Experts of a small language model.
Size: 12 layers, width 448, vocabulary 17381, 170M parameters.
Experts: 112 ReGLU neurons an expert, 4 picks a token, a sigmoid router, a shared expert of 256 neurons.
Below are experts of layer 7 (counted from 0) of a mixture-of-experts language model. Rows are named router (the router's row for the expert), gate (a neuron's input weights, with its number), up (a neuron's input weights, with its number), down (a neuron's output weights, with its number) and show model dimensions 224-335. Each number is 128 + 32 x the weight over its row's rms, rounded and kept within 0 to 255.
Before each expert's rows: a language model's description of what the expert responds to; "gets" lists some tokens that make up at least twice as much of what it gets as of all text. This comes from a sample of Wikipedia text that the model never trained on. Tokens count by the router's weight.

# expert 32
What it handles: Clause-joining conjunctions. Conjunctions and relative words starting a new clause or phrase, such as and, when, where, that, as, if, because.
gets: " and", " of", " as", " that", " which", " with"
router [162 124 152 130 154  90 155 127 127 135 143 143  78 132 154 121 167 175 152 145  98  58 121 160 123 140  73 108 154 117 154 159 104 113 174 116 145  96 143 119 157 155  96 127 175  71 128 155 171  70  97 131 144 104 122 132 139 142 105  85 142 120  96 131 183  58 106  96 197  74  99  71 128 112 167 169 165 137 144 110 136 108  90 133  82 138  93 109 138 139 154 104 109 110 118 140 164 124 103 123  91 148 156 110 114 130 122  78 136 145 179 103]
gate0 [136 126 132 145  87 145 175 130 158 164 115 145 162 116 113 138 115 110 134  91  77 185 141 184 161 150 152  92  94 163 146  98 146 120  62  90 133 117 107 190 178 132 109 102 116  85 127 145 130  70 145 140 154 133 120 126  85 124 126 114 137 184  66 111  99 138 103 141 152 178 135 130 137  85 130 112 134  47 106 100 123 190 152  94 200 110 173 147 149 125 106 119 147 181 100 162 133 117 174  71 166  60 109  73 160  68 142 146 143  79 111 106]
up0 [158 139 112  95 127 198 131 125 101  42 159 118 192 125  88 115 130 146 126 196 134  84 148 147 132  95 100 160 141  82 169 136 109 171 129 197 126 124 186 122 115 155  96  61  93 126 146 127  71 143 134 190 116 122 135  98 146 133 163 120 127 128  97 103  94 141  98 116  73 135  83 142 194 152 170 144 122 111 116 150  91  95 113 139 152 119 147 127 138 121 171  78 155  77 114 147 117 206 133 162 133 127  72 169 127 120 134  62 122 129 144 116]
down0 [140 114 120 116  97 138 139 129 155 122  45  91 127 116 103 120 128  93 131 107 153 155 162 164  84 117 117 148  79 144 131  87 117  63 157 130 145  74 105 114 150 137  99 151 126 212 153  50 143 172  72 157 111 144 107 125 142 127 126 153  82  64 171 132 145 161 142 153 131 124 210 144 176 126 139 160 118 125  88 179 130 162 141 179 106  98 159 120 135  81 134 161 146 146 207 177 164 122 133 185  98 143 100 168  84  93 112 109 132 108 188  81]

# expert 20
What it handles: Brackets, quotes, headings. Opening parentheses, quotation marks and == heading markers, plus word-start pieces after a capital, as in K-iss-inger, F-eed, Fest-ivals.
gets: " (", " \"", "==", "===", " =", " =="
router [100  96 156 190 126  99 132 139 142 125 144 192  65 102 118  86 178 181 141 131 152 125 133 148 136 135 124 101 131 168 155 122 151  85 154 142 113 115 178  93 137 124 127 140 106 140 147 159 145  61 110  94 117 105 132 139 184 119  98 143 170 129 139  69 138 108 167 120 113 116 110  69 117 133 130 103  92 141 120 189 119 121 148 153 105 113 139 126 161 115 146 107 115 134 131  88 121 145  97  98  85 119 166 165 117 118 107  61 129  50 135 137]
gate0 [142 156 120  65 128 128 108 193  89 195 138 157 142 165  84 136  82 123 127 114 121 113  95 154 179  92 150  56 104 158 181 131 126 115 101 141  94 102 159 132 129  95 122  98  77 143 155 139 180 153  78 103 125 151 115 105 169 195  81 137 139 120  98 152 173 105 205 138 104 171 104 140 111 180  87 140 184 119  88 117 118 150 137  75 140  83 140 176 124 174 122 105 145 144 129 175 151 139 127 111 126 130 163  69 122 119 112 111 112 144 136 153]
up0 [ 77 129 150 147 131 135 114  73 180  44  89 124  77  86 193 139 164  94 144 117 116 119 208  89  72 142 122 205 168 114 118 123  87  99 144 114 170 126 144 143 132 180 124 144 190 123  42 114  98  91 143 151 139 107 104 177 117  64 174 139 156 161 119 109  67 188  87 131 157  84 177 119 177 128 136 114  98 135 143 107 162  96 142 162 135 161  99  67 128 120 143 144 120 110 143  92 131 107 146 113 107 126 144 166 137 147 137 164 136 153 117 136]
down0 [135 115  97 181 173 133 129  89 148  85 128 121 113 191 142 155 187 133 114 200 159 126 138 128 138 103 133 176 109 147  91 103  88  89 158 175 142 131  92  91 141 136 139 146 132 149 160 122 113  47 149 115 130 156 124 189 127 103  90 161 160 114 148 161 107 162 144 120 133 131 171 199 133 192 137 165 150 168 116 143 137 135 136 150  69 173  84 109 114 112 207 135 124 123 119  47 115 114 114 164  76  85  95 151 136 136 142 134  98  95  81 169]

# expert 54
What it handles: Conjunctions and media terms. The word and, commas, ampersands and semicolons in lists, plus video game and film words like video, Platforms, thriller.
gets: " and", ",", " by", "-", " &", " or"
router [140 122 139 159 158 156 184 138 142 151  84 134 135 141 106  66 136 113 160  96 146  92  99 107 140 112 122 147  65 118 166 154 129 142 129 134 143 167 157  96 146 124  78 147 133 166 133 119 139  96 130 151 145 131  88  87 164 135 150 116 143 176 167 113 127  81 162 124 128  97 118 133 169 154 132 134 125 109 108 143 152 113 116 105 156  93 157 140 108 151 109 107 163 147 175 130 111  72  57 130  95  68 151 112 142 130 109 101 119 186 142  90]
gate0 [130 100 127 141 122 159 133 157 120 167 161 170 198 127 120  83  94 161 216  71  90 121 116 148 145 180 137 136 170 107 148 117 189  49  81 115 121 109 126 112 122 158  90 103 109 131 107 104 204  68 123 168 129 136 156 127 119  96  95 135  85 139  96  81 119  74 100 110 126 144 133 175 112 109  86 156 114  96  95  99 126 124 125 111 167  95  75 147 152 147 105 107  88 127 152 150 129  92  99 129 158 144 109 185 159 113 171 124  75 145 114 107]
up0 [125 134 174 141 147 105  88  97 145  83 121 125 121 119 140 170 123  77 117 127 165 155 151  89 152 111 143 126  80 145  71 169 101 157 178 166 134 112 121 159 170 134 144 120 148  82  69 138  66 215 106  43 148 107 135  72  80 148  92  93 160 146 156 123  90 159  93 146 145 106 138 108 138 145 119  98 117 115 167 111 178  96 100 141 102  92 138 157 131 104 108 134 133 113  89 100  77 173  93  92  84 120 142  62 156 145 121 168 105 117 178 108]
down0 [173 127 125  97  77 147 163 117 175 104 145 112 137 173 113  52  87 114  77  79 140 107 232 101  96 137 100 132 108 110 132 156 102 134 163 106 135 164 151 178 111 112 143  95  93 149 107 163 107  92 153 115 172 174 101 132 117 172 125  60 161 177 174 112 210 144 135 105  63 180 131 203 139 101 130 111 156 104 157  80  81 140  97 130 174 108 130 147 148 112 139 136 102  93 138  98 111 123 177 167 144 103 132  92 139 141 113 197 143  58 152  50]

# expert 25
What it handles: Quantity and size adjectives. Numerals and descriptive adjectives after a or the, such as several, four, new, small, light, minor, considerable.
gets: " a", " two", " one", " three", " new", " four"
router [ 76 118 113 127 158  93 122 113 112 137 152  90 124 122 167  89 181 154 118 182  84 129 128 164 146 177 101 124 187 117 153 156 103 164 132 115 164  96 115 123 182 144 115 160 121 106 134 105 211 100 143 143 112 167  75  72  68 128 152 122 151 151 151 168 110 120  88 120 153 134  85  88 207 141  83 181 150 175 119  94 131 119 106 139  74  83 112 135 107 155  89 113 131 154 124  49  77  76 128 102 124 119 171 130 162 139 112 142 145 144 175 105]
gate0 [140 123 186 123 136 119 151 122 197 185 130 163  94 149  46 126  77 156  92  75 137 112 142  76 150 156 168 161 162  88 166 162 145 151 166 175 133 144 138 112 106 144 163  86 173 177 137 129 173 170 110 142 113 172 137 130 123  94 102 140 116 119 129 110 101  86 137 140 112 105 112 113 145  96  90 139 104 207 116 161 190 113 117 144 104 179  88 151 160  60 143 126 118 138 122 168  76  73 144 103 129 131  90 139 138 107  84 110 112 118 146 161]
up0 [138 132 109 102 119 110 123 119  71  75 156 124 195 132 134 115 131  66 154 167 123 173 136 213 164  94 100  73 105 142 130 113  97  80  90 122 100 113  83 124 190 103 110 171 126 128 114 151  63 122 154 132 161  79 132  78 112 147 122 121 144 155  99  86 142 127 102 128 171 107 128 185 121 164 166 119 153  47 155 123 132 154 106 117 121 116 144 118 131 146 131 135 119 107 138 105 225 190  85 154 129 129 112  98 152 111 180 105 170 118  94 112]
down0 [145  94 145 118 115 105 137 138 141 117 146  66 136  86 154  76  74  95 133 111 190 119 152 138 103 115 110 113  77 116 104 102  80  64  97  97 132 162  95 163 165 150 144 119 150 131 129 179 118  88 157 201 169 129 126 140 170 169 119 144 135 111 136  62  87 103 160  51 127 152 142 167 140  97 120  29  78  84 173 129 155  97 120 103  95 118 108 114 121 183 134 139 121 134  85 125 161 172 142 129 131 130 119 139  59 111 156 104 147  99  92 118]

# expert 37
What it handles: Possessives and modifiers. Possessive pronouns and 's, plus adjectives before nouns, such as his, their, its, political, early, original, new.
gets: "'", "s", " his", " their", " its", " her"
router [ 99 161 115 154 178  89 129 106 138 107 168 137 134 141 193  59 168 150  94 170 111 126 109 198 150 183 128 142 190 137 133 171 155  88 129 103 173  70 106  86 137 114  90 218 108 134 134 116 156  97 134 166 103 141 146 117 141 116 137 129 162  93 138 142 150 130 112 120 165  78 115  84 194 136  92 123 146 141 156 118 139 133 143 143 135 100 114  93 139 123 149 149 111 141  64  94 133 157 139 101 139 110 213 142 149 135 102 150 164 111 134  93]
gate0 [134 124 181 106  52 109 135 119 103 106 125 123 134 115 144 161 142 143 175 129 108  61 131 137 125 100 155  62 144 163 121 132  83 128 105 136  99 136 119 154 101 115 121  28 203 183 103 145 107  75 157 145 166  98 130 122  86 123 129  87 134 181 149 108 107 122 182 160 112 198  46 170 146 166  89 130  59 136 117 110 184 155 128 124 207 165 100 104 134 111 144 134 115 126 137 156 146 139 141 166  92 118 155  64 196 130 134 120 113 101 151 105]
up0 [ 82 133 148 107  78  97 131 131 106 147 147 100 138 107 145 165 125 137 147 116 123  70 122 167 138 111 158  95 162 177 104 118  61 118 106 132  96 153 123 176  90  87  97  67 206 134  94 143 103  82 145 168 171  97 137  96 103 127 172 103 139 152 150 150 153 141 186 122 134 189  59 143 123 162 108 114  83 134 116  99 189 154 144 152 187 136 103 111 120 129 159 163 110 138 119 155 133 130 114 142 106 173 171  72 202 135 142 123 146  86 132 114]
down0 [ 92 185 150 123 133 123 105 162 111 140 142 159 186  96 117 123 147 107  86  98  73 170 114  89 110 166 158 170 116 121 189  91 106 158 106 115 135 140 159 135 131  95 126  99 106 124 109 182 124 104 141 140 134  74  66 149 108 163  85 141 125 154 152 134 139 143 105 125 129 136  82 141 163 146 122 153  73  93 176 181 215 120  97 115 157  63  94 109 170 130 124 174 151 132 160 160  80 135 112  73 107 197 188  95 123 131  97  69 144 108 178  69]

# expert 0
What it handles: Coordinates and name onsets. Compass letters N, S after degree-minute-second coordinates, plus first pieces of foreign, often Indian, names like Raj, R, Mar.
gets: " S", "°", " N", "N", " V", " L"
router [131 178  87  95 133 156 185  98 146 107 105 164  76 128 151  93 173  76 126 146 106  92 114 126 124 180 139 129 129  91 146 147 158 195 151 110 127 128 119 114 162 113 126 150 122 111 143 143 103 121 148 105  80 130 122  71 131 130 113  92 150 130  81 112 174 168 154  84  84  98 112  89 127 147 103  76 112 150  87 158 138 136 112 106 128 128 156 131 139 180 200  96 101 178 133 165 158 101 101 111 143  93 160 178 119 126  84 122 109 138  98 137]
gate0 [ 73 220 148  95 136 133 120 138 109 138 158 112 141 119  43 176 126 169 146 161 104 187 111 145 115 110 119  62  63 161 121 124 107 118  97 192  77 118  99 126 177 104  99 136 161 161 113 162 157 109 121  78 162 147 106 163 178 133 135 120 174 136  98 118 178 141 185 113  68 115 125 162 120 146 122  93 155  49 112  90 134 140 183 147 156 128  56 137 104 146 120 137 120 118 139 123  75 126 127  99 130 123 132  86 150 116 169 144 146 110 146 144]
up0 [150  80 153 103  93 124 115  84 118 134 108 154 132 137 140  79 109  95 163  97 119 108 126  82 137 174 161 173 160 157 134 129 126 111 156  56 165  92 179 140 132 125 169 128  88 114 213 118 146 176 117 176  87 110 146  86 164 122 125 177 135 153 170 174  91 143  60 179 160 107 144 123 155 112 122 133 109 190  94 169 122  85  95  56 110 102 173 118 156 162 114 149 135 141  93 115 117 153 127 145 136 154 135 135 138  91  93  95  83 142 117  96]
down0 [132 129 139 166 135  77 105  94 142 119 138 158 149 108  82 152 110  82 134 109 104 139 129 112 120 110  26 219 121 120 123 114 155 147  82 111 123  82 120 100 124  90 150  97  45 124 107 137 122 126 169 185 137 122 137  39 115  99 130  92 171 161 134 150  48 130 111 115 121 140 122  95 116 150 155 113 111 154 122 116 144 135 137  77 128 153 171 117 163 125 163 130 127 139  89 156 137 147 115 184 118 142 137 136  92 144  80  90 127  98 185  96]

# expert 9
What it handles: Colons and word fragments. Colons after infobox field names (Position:, Turnout:, Grid reference:), table divider rows, degree and minute marks, and opening pieces of split words.
gets: ":", " /", " (", "°", "′", " b"
router [110 117  93 146 132  81 168 148 114 133 133 150 106 123 176 177 119 132 110  94 129 117  87 151 151 103 112  78 114 122 192 113 106 117 154 134  89  90 162  98 151 118 135  84  97 128 141 153 103 115  81 140  87 136 121  77  89  81 136 104 133 101  86 143 120 100 135  76  78 129 126  87 126 122 132 171 144 170 114 141 147 109 161  84 128  79 145  89 181 167 129 132 100 133 104 117 111  76 103 132 127  42 131 173 182 167  34  80  55  99 154 136]
gate0 [115 124  73  94 153 132 171 137 123 149 154 138  76 112 137  89 117 208 117 103 123 132 164  73 112 166 117 175 156 115 184 147 108 101 142 134 116 172 106 208 125 199 111  97 167  68 118 132 106 126 145 144 168 140 127 121  67 151 189  82 119 116 242  59 109  89 114 122 190 115 153 147 176 143 121 153 159  98 137 158 111 170 155 145 116 123  59 148 131 129 119 142 137 154 153 139 119 143 137 119 155 107 119 149 139 133  98 109 129 107 158 178]
up0 [153 144 118 162  91 124 109 157 141  91  81 148 126 102 132 144 174  86 136 135 175 111 153 159 123  53 139  90 138 142 126 130 113 148 135  78 151 163 121 136 126 101 217 145 108 143 123 118 106 113 119 107  54 131 134 149 176 124 121 191 118 165 107 127 102 143  99 171  68 144 123 115 119 122 131 116 110 125 127 122 117 112 152 134 171 135 197 112 147 109 116 119 136 126 131 160 105 133 160 108  84 132 165 122 146 190 121 148 113 164 126 101]
down0 [ 91 136  98  95 119 136 155 101 155 113 134 112 110 116 159 143 152 117 113 129  19  90 140 129 111 120 143 125 106 122 170 109  91 100 100 101 117  95 182 155 202 112 133  64  92 172 100 129 129  86 166 198  54 133  90 143 119 122  97 179 177 148 155  98 135 165  43 180 104 113 165 137 143 158 147 172 114 124 122 142 150  80  96 152 148 140 119 124 103 103 182 164 115  99 154  98 142 158 151 110 143 147 155 110 121 177  99  89 201  90 155 157]